Weights of a small mixture-of-experts language model, trained from scratch on English Wikipedia: 4 picks a token.
Below are experts of layer 9 (counted from 0) of a mixture-of-experts language model. Rows are named router (the router's row for the expert), gate (a neuron's input weights, with its number), up (a neuron's input weights, with its number) and show model dimensions 240-319. Each number is 128 + 32 x the weight over its row's rms, rounded and kept within 0 to 255.
After each expert's rows: "comes after" lists some tokens at least twice as common just before its tokens as in all text. This comes from a sample of Wikipedia text that the model never trained on. Tokens count by the router's weight.

# expert 38
router [152 138 101 158 152 201  74 174  81 120 107  81 177 175 109 104 112 139  92 153 120 158 121 101 105 130 148 129 133  98 107 112 157 181 113 131 115  87 126 178  96  91  92 164 120 124 191 135 133 146 121  82  88 135 106 176 135 151 142 156 109 133  92 153 124 114 111 133  81  55 109 134 135 121 160 128 206 124  90 123]
gate0 [104 166 139 119 130 116  87  94  71 119 103 122 125 179 145 139  81 192 160 123  89 179  67 113  73 141 125 184 103  94 113 156 149 145 145  91 123 153  93 148 142  94  78 156 100 176 170 106 118 173 119 154 130 155 132 106  85 141 114  87 128 113  97 161 121 145 141 132 118  76 151 166  97  91  90 161 165 154 131 108]
up0 [123 180 106 167 155 139  77 120  47  84 127  87 204 155 165 124 110 160 134 151 120 255  83  98 131 173 142 160 107  98  66 174 129 123 115 119 106 164 144 145 110 120 104 175 125 151 181 140 142 137 126  89 132 112 157 182  99 176 130  66 147 148 110 172 138 123 145 144 145 116 144 203 129 127 116 153 177  88 112 146]
gate1 [170 206  99 144 130 190  77 139 108 154 168 134 154 150 106  93 102 110 103 159  63 133 138 110 136 104 155  43  72 162 149 122 170 158  70 152 105 142 126 149  94 103  97 128 110 157 141 112  80 179 190  63  88 116 166  96 107 104 112 197 141 118  74 136 127  98 103 107 162 111 169 108 125 138 117 121 102  82  95 161]
up1 [142  98 105 172  63 136 102 131 144 146 126 123 183 117 108 119 157 109 177 142  86 145 162 154 131 101 140  95 120 163 147 121 132 126  60 147  97 151 163 108 111 158  98 152 131 128  90 134 146 103 152 107  63 104 150  90  78  92 138 142 148 108 110 155 179 111 132  74 115 137 126 101 118 106  91 132 102 146 109 184]
gate2 [ 78 203 161 160 138 114  54 123 102 171 200 119 139 158 125  37 121  95 168  97 111 154 129 123 125 181  83 119 144 102  95  86  87 128 124 111 132 130 120 128  89 110 163 111 122 172 152 133 114 245  93 102  57 153 129 136 124 141 148 132 115 104 122 135 138 135 120 104 173  72 111 225 137 124 127  90 150 179 116 172]
up2 [ 89 138 150 160 136 101  75 158  86 143 157 114 127 165 122  40 138 153 165 154 118 182 102 120 171 131 132 138 168  59 113 127  77 124  75 115  86 193 159 160 153  92 120 131 148 137 182 101 129 186 123 119  38  89 111 119 151 123  89 188 158  87 154 131 136  91  88 154 190 150 131 183 120 120 133 119 119 164 112 167]
comes after: " |", "–", " by", ";", " T", " G"

# expert 37
router [181 126 121 133 159 131 131 141 127 178  84 118 116 175  76 113 153 140 103 161 103 141 108 105  85 146 110 123 131  95 116 199 134 151 137 200  96 127 131 123 107 169 121 149 163 128 156 205 136 143  91  97  96  31  78 129  89 137 123 135  76 163  91 123 175  82 128 132  90 130 112 147 141 114 113 105 188 143 159 142]
gate0 [127 156 101 137  97 144 164 136  95 104 163 208 161 108 132 115 121  76 132  49 100 127 132 110 141 122  85 144 143 141 132 149 150  84 107 154 124  98 125 106 110 137  91  98 139 155 125 150  53 126 147 191 107 119  87 134 186 129 101 157  76 175 101 125 115 140 122 133 169 123 171 156 119 156 164  84 161 134  97 177]
up0 [142 163  69 140 137 130 183 109 149 142 162 140 149 132 112 156 128  97 142 157 130 142 132 144 127 148 146 113 132 147 126 156 117  82 127 114 168  47 148  75  89 135  86 104 119 167 196 186 166  93 168 176 110  82 152 145 216 198 123 172  87 111 130 124 121 179 108 136 162 124 139 183 103 186 160 133  69 159  84 146]
gate1 [ 92 114 155 144 158 155 134 164 181 118 106 185  96 165 132  98 150 115 114 144 151 147 141  96  60 118 104 154 111 138 111 186 161 139 182 156 154  96 107 106  31 140 154 102  64  72 169 159 134 120  82 148  72 101  96 139  97 129 143 145 110 152 199  99 167 133 135 133 147 158  86 108 160 129 176 107 184 152 135  91]
up1 [179 151  82 163  95 129 102 123 128 156 112 136 169  88  97  78 128 103 148 139 124 138  87  88 174 174 117 127 152 102 136 112  86 107 128 159  77 145 127 138 147  99 106 114 128 139  96 105  98 122 129 107 178 102 143 116 167 120  67  78 129 119  59 149  96 113  91 121  84 115 136 146  69 163 153 129 128  34 144 134]
gate2 [ 72 125 128  87 128 130  89 166 136 157 117 112 128 186 166 127 123 111 150 114 100 173  94  93  76  91  95 102 127 133  91 211 135 128 158 136  92 126 132 156 193 121 140  81 179 139 208 142 129 148 113 175  97 147 117  91 181 130  80 209  88 121 148  87 139 159 191 138 148 156 118 132 134 110 126  93 151  84  97  81]
up2 [158 127 102 122 115 138 168 173 158 164  79 133 193 174 170 153 118 123 196 127 100 157  77  92 121 126  97 106 137 137  68 171 162 163 160 203 138 123 138 155 142 179 139  44 137 136 147 147 123 123 122  76 158 100 119 143 148 150 138 179  92 174 154 138 155 147 117 120  66 112 136 120 115 150 156  92 147 135  69 109]
comes after: " in", " the", "–", ",", " (", " of"

# expert 26
router [161 139 140  55 170 201 103  98 136 162 102  81 139 146 124 131 151 132 127 167  87 143 137  72 135 195  96 109 151 122 121 193 143 149  88 170 149 132 117 152 113 125 114 151 121 101 151 174 123 105 107 119  93  79 116 104 109 141 104 136 144  74  84  80 162 135 109 120 124 144 184  97 159 160 143 177 148  89 116 111]
gate0 [135 179  85 107 138 124 113 129 172 118 151 112 114 192 187 105 198 184 158 168 132  94 154  85 118 137 177 207 170 126 123 101 125 102  96  96 122 195 113 152 141 120 130 143  96 150 123 163 152 187 119 161 162 182  95  66  77 127  95 135 156 163  75 129 190 165  95 156 116  95 109 164 132 167 117 129 121 131  86 137]
up0 [125 138 126 112  79 130 131 151  64 139  96 159 127 121 147 104 221 217 155 174 116 110 118  87 185  92 144 187  95 158 147 103 178  84 124 103 151 211 130 125 130 139 113 106 144 144 141 150 153 144 135  80 148 159 144 103 117 201  78 137 146 110 126 178 168 166  96 128  69 124 149 176 121 121  87 140  94 180  79 128]
gate1 [173 100 150  64 102 173 129 151 142 177 126 139  96 180 104  92 128  92 124 108 122 123 106 110 229 177 147 125 113 126 167 159 124 130 187 185 126 117  67 128 113 144 177 165 117 147 169 163 127 146 133 131 130 143 195  85 130 108 112 158 130 123 129 119 111 144 121 192 182 142 117 118 153 130 155 122 131 190  90  92]
up1 [152 131 145  53 147 138 116 167 156 212 101  91 127 131 155 136 119 221 136 182 156 124 131 153 118 187  98 154 120 106 109 134 114 180 129 133 128 146 135 112 168  81 151 158  98 150 191 151 111  85 120 140 121 141 115 138 144 135 114 151 115 151 120  70 119 105 158 209 107 155 101 156 132 145 176 148 175 141 129  88]
gate2 [153 112 160 122 126 160 148 165  43 146  86 104 131 117 172 183  59 152 141 124 120 138 108 116 143 162  55  86 103 133  82 127 104  71 117 122  63 126 111 127 162 128 122 111 138 149 126 139 134 121 155 143  94 123 127  61 110 118 101 131  98 161 162 134 168 140 130 139 125 129  79 139 105 132  78 136 182 105 100 131]
up2 [151 158 172  98 140 108 126 176  78 120 119 124 140 189 112 160 125 159 128 114 110 127 130 117 192 161  98  99 149  86 132 110  91 104 133 120  87 160 136 146 152  58 120 184 160 202 182 117 141 135 159 137 105 124 116 127 142 113 125 124 140 182 202 154 137 110 117 129  82 152 124 113 114 146 104 138 152 136 166 116]
comes after: "-", "\n", "==", "|", "°", "==="

# expert 23
router [168 148 185  87 121 104 117 127 161 150  74 129 144 122 115 133  88 138  99 116 121 169 157  97  90 191  91  79 102 147 140 119 131  93 127 126 123 125 107 112 105 157 154 121 131 101 123 113 146 100 100  78 134 105 122 155 147 131 174 136 162  94  96 149 185 106  93 126 123 118  90 121 128 112 155 173 143 121 115 182]
gate0 [183 147 182 102 157 142 141  57 159 134  36 111 198 174  63 105 116 169 173 169 148 124 160 115 115 111 137 123 153 138 120 161  80 159 157 145  85  70 155 139 133 200 137 188 126 140 105 129  96 124 170 105 168 163 126 114 149  81 160 126 125 154 114 164 125 113 159 108 187 108 181 105 167 137 166 157 168 152 133 152]
up0 [ 94 122 128 107  91 122  88  92 114  81 184 167 112  30 165 154  85 123  90 107  70 108 140 123 187 134 119 133 141 150 126 201 130 131  93 144 145 117 188 132 125 143 110 120 124 111 147  97 147 113 155 161  91 125 126 126 116  87 138  96 140 142 126  94  71 139 109  88 151 176 106 126 120 144 172  72 119 121 144 173]
gate1 [108 152 166 118 129 171  66 142 148 177  75 115 106 100  98 141  78 147 160 181 109 142 135 196 151  63  99  87  84 133  88 123 135 135 116  98 113 127 160 102 173 161 147 129 136 136 185 164 108 126 108 156 215  69 143 121 150 101 161 118 180 141 181 116 142 164 118 123 112 132 175 156  50  95 131 158 137 124 122 166]
up1 [128 162 154 129 117 121 117 168 142 161  60 168 126 156 104 144 119 111 134  95 151 133 133 111 139 110  96  45  98 219 142 131 146 146  95 133  90 169  50 158 122  87  66  77 169 178 159  97  97 100 115 163 138 115 164 128 118 125 131 156  90 123 166 170 111 176  89 100 125 173 117 125 118  93 150 141 187 104  85 138]
gate2 [151 134 106  86  70 123  95 126 148 103 106 154 113 150 145 178 115 133  98 101 107 135 149 151 146  86 137 110 138 126 102 131 151 119 107 117 110 172 151  90 156 107 147 178  80 100 180 147 139 113 120 115 182 202  48 112 181 145 114  93 116  95 112 122 205 152  82 170 188  93  95 180 127  95 177 186 151 108 104 164]
up2 [ 64 134 130 139 138 137 186 102  84 127 147  93 124 127 145 132 115 181 109 156  86  78 111 132 116  50 123 110 139 142 167 146 101 189 153  81 124  77 175 106 121 148 109 151  90 135 147 164  45 168 225 115 113 136 114 185 106  72 104 107 146 107 151 128  76 121 135 110 169 167 157 113 162 132 169 106 138 154 176 141]
comes after: "\n", " |", ".", "==", ")", " =="

# expert 31
router [156 132  65 143 121 151 106 134 144 116 114 110 170 191 112 152 131 142 108 168 106 153 123 136 132 151 104 119 134 126 105 201 177 106 130 126 113 112 191 169  87 110 111 176 126 107 164 184 147  80 121 116 132  72 125 109 147 182 146 100 124 127 112  66 137  98 125 163 157 103 120 126 112 127 154 154 147 132 161 157]
gate0 [123 185 131 146  86 121 138 159 144 164 115  86  76  64 163 118 112 169 119 122  91  83  85 161 118 107 157 154 163 105 136 177 114  73 157  94 129  90 158 150 125  88  85 156 125 138  53 134 113  96 155 117 195  75 127 208 202 128 133 124 156 113 115  83 167 162 110 147 161  84 159 114 108 137 173 185 155 117 145 137]
up0 [169 130 118 113 157 128 126  79 178 109 111 129 123 109 143 131 146 140 168 123  81 141 103  96 157 124 144 112  93 141 135  93 138 151 149 136 177 102  88 143 134 162 151 145 146 113 136 152 108 139 122 134 178 175 134 135 131 174 129 151  65 171 103 111 122 102 115  73 131 139 111 151 117 113  89 165  70  99  68 143]
gate1 [170 140  56 122 146  55 118 160  96 156  68  70  64 143 152 141 127  98 101 159 152 123 140  98 118 107  96  84 195 134 115 124 140  98 102 125  94 180 161 161 118  97 121 122 127 114 131 161 158 139  72 104 116 176 129 106 133 132  62 126  73 107 161 145  74  78 203  48 143 149 137 118 137  87 125 129  65 142 115 142]
up1 [159 106  75 119 126 136 101 130 121 185 137 160 168  92 122 117 117 107 145 127  99 159 180 164  96 120 178 113 100 192 104 164 186 131 117 131 120 157  82 131 147 163 110 114 130 125  62 102 156  81  98 193 129 144 146 153 116 113 201 149 136 111 120 110 153  87 143  96 128 224  79 110 113 112  72 153 114 129 142 106]
gate2 [ 74 143 109  70  73 129 121 121 170 150 112 176 136 166 146  66 159 124 178 125 175 101 101 133 147 154 145 147 122  77 122 142 130  92 138 118 110 123 194 158  65 126  84 131 114 140 147  73  72  77  75 181 129 141 128 118 138 166  55  82 154 107 122  45 173 155 106 127 156 151 100 160 110 121 126  92 132 212 108 146]
up2 [127  92 152 143 120 114 123 174  83 162  93 187 107 120  71 141 132 162 141 166 111 146 200 131  83 101 137 115 145 173 124 126  62 107  73  83  89 141  81 141 153 130 201 117 186 117 143 170 107  87 141 140 153 138 159 146 101  71 105 137 119 107 176 133 103  61  88 134 150 158 176 116 130 113 156 129 160  68 138  97]
comes after: " was", " is", " as", " were", " be", " are"

# expert 18
router [157 151 168  82 128 130 117 154 147 151  77  66 140 173 139 119 145 132  77 187 143 190 182 125  90 201 112 139 137 123 161 169  80  80 158 128 126 122 142 152 136 162 117 152 136  97 172 135 136 109 115  96 137  35 126 139  86 111 201 201 111 163 104 129 153 139 112 119 148 115 163 138 148  80 138 156 149 107 119 134]
gate0 [128 171 140 101 149 180 176 122 179 147 129  97 110 145 158 133  84 126  56 111 112 112 195 121  83 112 110 123 131 175 113  92  88  92 176  59 141 127  72 108 203 118 124 120 154 139 153 152 124 105 122  82 164 132  81 109 138  94 143 178 179 122 153 176 112 136 114 158 115 149 117 114 111 128 106 120  96 161  67 109]
up0 [ 82  84 133 130 179  71  93 170 111 108 126 147 134 128 112 129 147 103 114 104 143 139 126 126 209 166 141  85 168  95 141 177 121 117 120 148 174 134 149 173 187 144 153  90 107 111 109  95 174 144 198  90 112 135 157 155 149 126 148  61  92 163  59 125  67 136 147  94 135 109 145 126 136 167 161 121 190  55 166 175]
gate1 [115 100 160 144  92 103 182 164 105 100  48 150 152 179 128 133 104 147  81 110 104 120 139  81 137 117 145 111 139 142 125 136 136 112 128 153 149 123 133 114 138  93  84  59  44 144 164 183 106 124 168 137 135 147 193 100 129 195 146 133  95 121 178 145  97 154 102 147 108 154 161 161 139  93  85 142 199 122 121 163]
up1 [162 154  97  91 152 129 144 130 117 120  80 130 175 133 147 131 120 160 173 158 187 157 131 105 102 115 123 127 148 132  93 119 100 111 157 139 118 143 118 121 104 130 135 129 126 139  75  79  93 114 129 101 132 132 166  28 176 146 102  62 131 123 113 103 113 116  93 151 138 110  98  78 138 131 171 150 165 172 116  89]
gate2 [106 121 108 110 160 136 127 131 119 153 171  89 177 146 125 139 181 152  98 127 132 149 107 121 101 106 135 152 146 144 103 163 121 191 154 196  64 134 156  99 148  91 176 162  96  65 145 101 132 147  96 128 127 122 100 124  96 107 169 142 113 183 181  90 107 107 154 149  92 117 115 108 113 202 126 125 101  76 149 116]
up2 [126 152 130 133 128 149 116 139 103 145 172 172 122  95 109 143  82 101 156 152 220  97 143  81 108 101 129 152 136 130 108 108 107 141 128 108  86  96 138 112 148  89  98 168 139  92 113  76 141  88 115 194  81 101 116 110 145 153 158 148 185 100  98 123 163 178 112 146 173 134 126 157 150  71 152 147 149 110 141 121]
comes after: ".", ",", " in", " that", " In", "In"

# expert 15
router [131 143 143 118 166 173  73 201 153 121  99 113 175 139  56 113 141  94 130 147 113 171 106 118 152 125  48 145 104  73  84 142 161 136 171 164 125  83 128 107  71 139 119 138 135 113 149 109 194 103 125 123  90 131 148 117 118 132 152 172 107 140 125 109 160  92 102 110 131 112 116 112 103 131 169 151 144 117 162 175]
gate0 [108 104 124 104  62 105 121 155 110 174 166 130 110  95 142 167 103 186 121 186 159 148 115 194 138 100 152 116 172 143 127 216 157 102 184 165 143 168 146 149  80 164 168 125  82  82  51 101 167 132 147 123 137 123 110 164 123 114 137 112 158 144 108  82 108 108 112 101 126 132 187  90 172  97 216 132 147 135 166 136]
up0 [169 111 112 122  86 126 118  73  93 112 126 105  87 114 128  78  69 125 155 163 116  69  87  96 138  99 136 120  60  67 175 115 135 151 113 118  93 123 140 211 125 133 146 109 143 153 145 121 169 163 116 141 132  90 129 162 137 131 161 119  71 117 152 197 126 143 139  85  55  92  69 115  79  88 126 138 136  73 137 144]
gate1 [ 83 171  49 179 159 131 140  94 102 148 121 137 110  82 133  95 116  67 136 105 141 155 163 127 142  96 128  84  96 135 142 135 130  78 115 137 126  64 136 176 126  77 149  86 120 153  88 146 129 127  62 131 115 117  46 119 159  98 135 162 152  76  69 138 142  77 108 112 120 124 116 143 122 138 125 122 170  94 143 187]
up1 [ 90 143 179 118 174 112 153 108 114 143 164 133 150 113  62 120 103  83 103 140 114 126 143 138  92 147 165 139 149 138 107 118 162 133 156 101 145 117 112 142 107 117 124 116 169 198 150  45 162 133  86 147 137 144 181 113 134  84 112 164 127 120  91 152 134 163 134 159 105 165 103 110  81 104 143 169 150 126 194 140]
gate2 [136 124  80  98  78 107  91 123 156 121 138 102 148 164  81 118  89 140  78 132 111 183 144 127 163 174 153 154 122 124 101 110 120 117 162 118 160 121 165 164 103  87 193 108  69 115 138 165 157 138  58 158  95 114 139 118 167 118 161 184 134 125  86 144 131 137 131 110  36 110 105  94 133 114 173 101 147 136 125 181]
up2 [137 155  80 163 121 118 139 119 157 202 120 139 161 126 124 108 151 109 111  87 143 139 127 166 140 158 108 105 111 145 110 112 138  92 155 136 135 154 198 118 126 130  95 130  79 130  68 147 173 173  74 131  77 139 129 128 164 134 150  97 136 117  75 111 174 151 112 151 100 116  68 124 108 101 164 132 171 113  80 165]
comes after: "-", " \"", " (", ":", "=", " T"

# expert 4
router [169 109 133 164 111 185 135 148 143 187  70 133 123 192  94  94 124 137 103 167  67 145 138 136 149 163  99 105 100  91 132 171 157 137 102 174 136 108 150 110 111 136 107 171 120 106 117 175 169  82 118  92 102  78 175  98  86  52 177 138 138 159 127 119 169  44  88 123 128 104 129 105 148 111 188 142 149 143 151 113]
gate0 [188 162 200 139  69 117 191 137 189 120 107  77 149 100  89 129 136 125 111 210  90 127 106 170 190 134  96 133  84  81 111 209 116  86 133  64 220 145 107 146  87 162 151 129 136 112 153 151 115 138 117  95 138 129 128 153 154 108 150 145  83 180 136  83  93 165 136 120 139  73  92 155  81 168 112 129  91 147 147 134]
up0 [112 189  93 115 149 186  94 155 120 105 125  82 137 185 200 126 157 144 127  82 132 178 132 113 165 127 187 121 110 122  70  68 143  87 101 141 110  88 127 135 121 122 129 142 137 102 125 144 100 122 100 152 192 112  77 152 147 167 113 123 132 130 161 149 106  98 146 147 110 131 123 163 154 162 151  95 153 105 174 138]
gate1 [148 120 175 137  97 166 131 109  90 179 158 115   8 167 112 145 162 141 146 188 138 149 133 114 144  97  82 123 149 134 134 120 162  59 154 125 114 122 148 130 165 212 135 105 135 142  91 140 165 149 158 106 132  82 117  82  94 107 133 153  62 132 120 131 155  78 116 158 117 128 163 123  84 155 126 115  95 126 154 125]
up1 [151 131 138 123 169 102 111  94 119 125 144 219 127 165 133 134 122 115 154 125 169 108 121 112 182 123 155 115 128 150 107 135 157 183 145 142 114 126 143 154 209 175 113 173 122 153  99 149 161 149  88 141 144 129 127 153  96 104 153 165 155 148 144 138 122 121 146 127 130 135 127 115 147 138 142 138 148 132 152  86]
gate2 [117 152 126 112 115  86 128 135 128 132 140 123 113 107 191  89 168 113  96 165 147 149 159 210 184 108  71 100 111  98 113 151 116 143  99 126 129  95 131 123 115 101  94  84 100 147 123 123 127 130 121  72 118  89 160 138  59 121  82 151 141  98  82 161  97 147  66 144 151 108 111 140 174 157 113 209 136  98 172 101]
up2 [174 101 136 152 177 178  99  69 166 139 114 155 152 119 122 128 118 152 149  64 155 144 114  96 130 130 146 122 110 180 146  51 131  91 180 174 165 133 130 171 192 156 153  94 137 107 127 162 132 151 113 143 188 158 111 148 180 144 188  71 118  93 142  81 139  82 158  95  68 128 132  70 113 120 148 134 113  88 122 119]
comes after: " |", "|", " and", " to", ";", "–"

# expert 13
router [133 127 133 108 140 148 142 117 143 103 109  53 197 114 113 143 109 105  98 243 105 125 152 137 156 113 100 224 129 120 158 125 131 116  93 134 115  93 128  85 121 107 123 171 119  69 151 130 145 119  39 130  69  89 126 119 132 110 122 157  69 153 141 113 171  86 131 153 188  80 160 113 154 130 168 154 119 123 125 132]
gate0 [149 143 137 192 148 150  91 113 117 150 132 128  92 159 100 115 118 148 116 150 156 175 116 141 126 157 106 122  99 139 100 162 125 125 125  97 114  94 140 103 103 116 157  89 141 186 108 180 132 153  84 132 117 152 134 147 130 154  71 138 124 161 124  97 119 116 161  59 208 109 152 128  55 167 169  87  98  98  80 125]
up0 [124 110 141 125 135 128 126 131 179 214  70 160 103 111 116  54  95 124  78 184 185 149 104 189 114 173 131 151  71 189  55 176 123 101 134  91 120 137 148 177 132 133 138 142  95 185 108 200 141 175  79 143 139 146 119 145 123 150 100 139 110 135 135  96  97 136 131  91 137 132 144 171  77 111 183 156 151 110 111 190]
gate1 [119 180 146 172 170  95  96 117 139 115 135  91 125 126  87 180  87 135 126 118  63 167 193 162 170 153 126 143 126 131 126 140 110 122 103 133 105  95 126  71 116 160 139 160 114 107 138 175  90 117 148  61  96 133 126 100 132 112 177  78 157 146 133 176 132 108 148 123 130 118 148  71 137  69 118  92 183 114 122 166]
up1 [ 55 140 111 143 133 153 132 129  89 119 142 138 152 114 162  92 159 145  59 146 190 185 121 136 201 162 130 146 225 115 205 231 154  95  96 136 124 123 154 100 150 155  93 126 133 128 207 178  97 117 109 104 127  98 147 103 144  87 121 159 123 110 136 109 115 137 164 172  68 114 153 109 201 160 162 134 148 202  97 137]
gate2 [128 114 161 130 156 148 112 140 119 148 120 131  94 102 158 118 142 125 120 154 110 139 103  87 123 155  54 122 107 189 183  77 189 132 142 158 164 103  71 156 113  90 148 136 123  75 111 199 132 132 139 153  78 140 159 150 142 139 164 122 118 138  86 112 177 162 153 163 141 101 175  89 126 109  94 123 152 115 102  45]
up2 [134 145  85 113  72 143 115 124 177 149 107 180 130 138  97 145 126 125 136 126 137 122 118 135 134  71 151 138 159  86 138 144 116 108 109  80 124 150 123 125 181 158 100 108 131 176 161  82 104 101  84  98 208  88  75 131 178 154 158 161 135 107 167 130 101 127  83 119 103 155 125 116 118 157 124 127 125 188  81 170]
comes after: ".", " =", " also", ".\"", "History", " career"

# expert 0
router [139 109 112  97 119 118 152 112 152 160 138 132 159 154 140 147 122 123 110 132 133 126 176  80  87 133  67 122  80  78 134 164 117 130 162 172 118 132 128 147 103 105 137 172 122  93 170 155 114 111 123 109 129  52 158  84  94 112 125 178 103  89  99  75 164  90 112 151 160 120 136  99 112 105 149 123 166  77 109 165]
gate0 [104 101 174 111 149 118 162 175  89 127 162 137 194 125 151  94 136  31  62  98  93 116  51 147 143 131 106  87 150 121  97 149 112 167 171 121  89 194  95  76 150 172 155 135  43 124 155 127 148 113 127 137 118 159 140 119 128 118  62 125  90 155 110 157 115 134  67 107 100  85 139 100 148 101 131 118 108 102  75 127]
up0 [ 74 130 116  82 148 124 153 219  27 122 189 144 156 122 137 142 137  56  96 135 149 126  58 161 205 116 101 125 138  71 153 176 124 121 128 143 127 179 147 121  78 143 137 118 163 152 166  81 167 130 109 128  88 123 131 136 164 168 110 207 108  86 113 112 113 132  85 125 183 136 163 115 126  56 186 127 145 136  96  96]
gate1 [113 105 153 116 106 146 143 138 174 163 120  70 113 140 178 169 128 112 145 131 153 170 213 164  49 162 113  87 135 120 129 128 107 119 135 125 145 158 145 170 111 168  95 161 209 145  79 102 148 103 115 153  97 142 139 144 161 166 177 159 120  89  88 140 180 123 122 136 108 100 156 127 125  84 104 130 100  95  79 152]
up1 [145 112 130  94 148 130 101 120 196 114  75  82 100 129 164 114 207 125 136 117  82 137 138 123 118 153  91 123 189  95 119 152 124  81 130 133 111 148 126 152 125 216  88 104 186 103 130 150 103  91  78 144  82 113 198 121 151 145 143 163 159  95 116  92 151 127  77 114  86 147 153 102 112 108 127 152 114 107  87 145]
gate2 [132 109 106 185  90 113 136 132 110 130 108  83 100 118 125 124 126 137 157  88 143 140 104  74 149 151 140 105 138  61  89 119 175  29  81 155 130  95 171 165 143 134 163 120  91  99 148  41 140 160  79 137 126 120 117 138 155 108 127 130 109 103 139 108 151 163 148 114 120 149 145 121 107  97 149  81 114 152 133 111]
up2 [ 81  90  97  87  84 180 110 131 195 154 124 139 118 116 171 114 160 116 118 148 144 138 161 147 129  94  92 171  81 133 101 122 105 156 190  91 108 169 128  81 139 130  91 123 133 130 131 146 146 120 130 127  87 170 142 133 151 105 120 160  84 152 140 121 135 213 154 131 161 128 170 100 128  92 161 128 108 126 121 125]
comes after: " |", " (", "|", ":", ";", "–"

# expert 1
router [120 125  92 141 179 198 125 131 155 167 140 110 140 164 111 155  95  71  71 135 103 110 164 120 146 122 139 159 104 120 149 214 126 141 129 188  67 124 135 135  54  96 114 181 109 172 167 142 149 121 116 107 114 114 130 122  87 106 176 130 106 120 121  92 177 114 140 114 131  93 132 105 135 147 160 135 200 121 166 155]
gate0 [146 115 154  70  92 143  94 112 136 139 110  94 105 146 114 135  87 144  89 150  77 127  44 143 170 152 137 145 199 138 126 169  64 127 174 124  80 138 113 145  95  88 126 153 127 132 197 132 139 191 108 120  83  94 136 115  86  77 130 177 119 159 147 108 103  87 139 113 131 103  88 118 120 141 152  74 150  92 139 106]
up0 [104 163 130 171 146 130 114  81 141 168 142 181 115 157  67  95 166 120 117 115 155 121 151 141  68 102 113  91 119  91 135 136 139 128  62 107 211 102 145  97 138 141 155  81 115 146 139 157 141  56 146 160 139 143 131 111 118  96 136 128 155 132 109 132 225 130 113 108 149 162 145 146 121 106  91 136 123 107 126 168]
gate1 [166 129  69 131 108 106 143 123  89 172 134 124 188 164 101 114 112  99  91 116 130 130 100 146 119 100 159 131 121 159 138 107 151 109 105 155 110 114 147 196 106 144 125 126  59 129 139 171 143  75 114 146 134 124 151 118 157 137  92  91  89 116 110 130 167 126  81 105 126  82 119  81 176 110 146  90 229 137 111 175]
up1 [151 147 102  80 157 117 158  86  99 185 121 114 143 193 102 124  84  72 112 119 109  67 136 120 118 165 113 180 100 140 168 155 184 104 126 115  71 143  68 125 167 120 139 139 129 140 113  86 122  89 108 111 167 116 146 128 140 141 119  86 146 142 101 126 153 148 101 105  54 113 138  70 101 127 137 113 190 138 139 153]
gate2 [161 132 111 156 131 127 179 166 163 128 105  55 130 134 148 171 158  87 131 162 112 175 136 118 143 127  78 123 170 128 180 121 190 150 114 160 150 152  77 111  96 100 101  98 166 122  98 129 112 159 115 121  54 144 180 106  81 132  91  93  89 139 111 101 111 137 149 153 128 156 177 107 107 122 161  65 151 172 148 198]
up2 [ 91 165 114 159 126 183 120 126  93 164 123 203  97 141 133 139 137  93 172 137  58 121 139 141 177 106  98 147 120 151 116 103  63 130  96 125 187 125 182 123 166 140  89 116 141 111 148  90  84 127 120 139  83 130  82 131  70 149 167 106 135 155 152 163 146 139 104 146 141 122 142 149  87 122 115 120 137 178  94 129]
comes after: "–", ".", " (", "-", ":", "°"

# expert 14
router [168 134 115 109 156 144 107 189  87 146 161  80 135 139  97 161 123 126 126 166 157 123 114  87 138 138 122 150 175 126  81 161  56 117 101 142 107 114 164 121 103  61 114 140  80 108 175 163 140 140 124 122 102 152 127 120 120 159 164 137 146 147 127 128 118 109 114 102 169  84 137 146 101 130 177 109 135  97 178 153]
gate0 [206 106 120 198 140 153 112  99 146 149 105 160 103 162 133 132  90 158 124 151  47 146 113 131 155  64  98 108  55 144 116 166  83  62 143  72  92 103 146 126  96 146  95  95 142  71 180 167 179 138 124  95 105  77 145 134  57 117 192 190 108 150 127 144 145 158  82 148 139 118 109 104 165 144 118 120 139 104 170 172]
up0 [ 57 155 116  78  84  85 164 179 177  89 161  96 133 123 111 147 146 106 144  41 162 143 118  86 125 195 146  94 113 133 176 113  81 189 124 190 148  88  70 131 115 135 199 152 160 162 106 143 140 111 157 159 154 165  95 136 182 149 136 106 179  95  65 100  97 157 134 176 115 130 153 169 152 180 142 118 156 137  79  78]
gate1 [166 129 113  84 152 111  89 110 149 192 128 114 146 114 128 126  84 126 146 168 149 150 130  84 124 115  78 136 139  74  88  88 158  86  92 121 149 128 106 163 176 167 160 106  75 225 177 112 125 148  92 173 102 147 102  98  99 140 104 168 138 131 168 160 139  94 143 138 103 135 136 116  49 143  98 176 108  77 145  98]
up1 [122 127 113  92 175 122  95 136  92 127 105 119 169 121  96 153  75  97  90 154 115 115 120 138 128 112  67 138 189 137  93 114 114 106 107 110 159 117  75 149 158 178 135 154 114 168 146  73 136 111  98  73 141 155 150 132 134 184 119 189 122 180 156 149 110 100 196 159 109 190 140 119  87 133 138 174 168  87 132 108]
gate2 [132  99 119 110 124 146 126 130 146 135 149 128 128 128 170 114 155  81 102 176 172 135 134 123 128 140 118 118  99 123 132 151  98 141  97 129 185 118  88  99 132  98 145 111  74 121 138 130  65 129 129 110  93 172 122 130 152  71 110 134  93 117 167 120 113 126 185 170 104  90 165 149 141 137 107  61 159 157 169 137]
up2 [153 118 106 179 149 155 136 159 136  87 160 102 129 139 116 120  82 186  82 141 105  75 190 139 171 136 108 139  75 210 140 127 185 111 104 159 114 106  77 119 149 146 112 162 130  73  92 124  96 198 187 147  70 138 108 145 134 184 140  78 161  94 151 156 177  98 165 121 168 141 164  85  99 138 156 154 111  95 117  52]
comes after: " |", " (", " the", "|", ":", " \""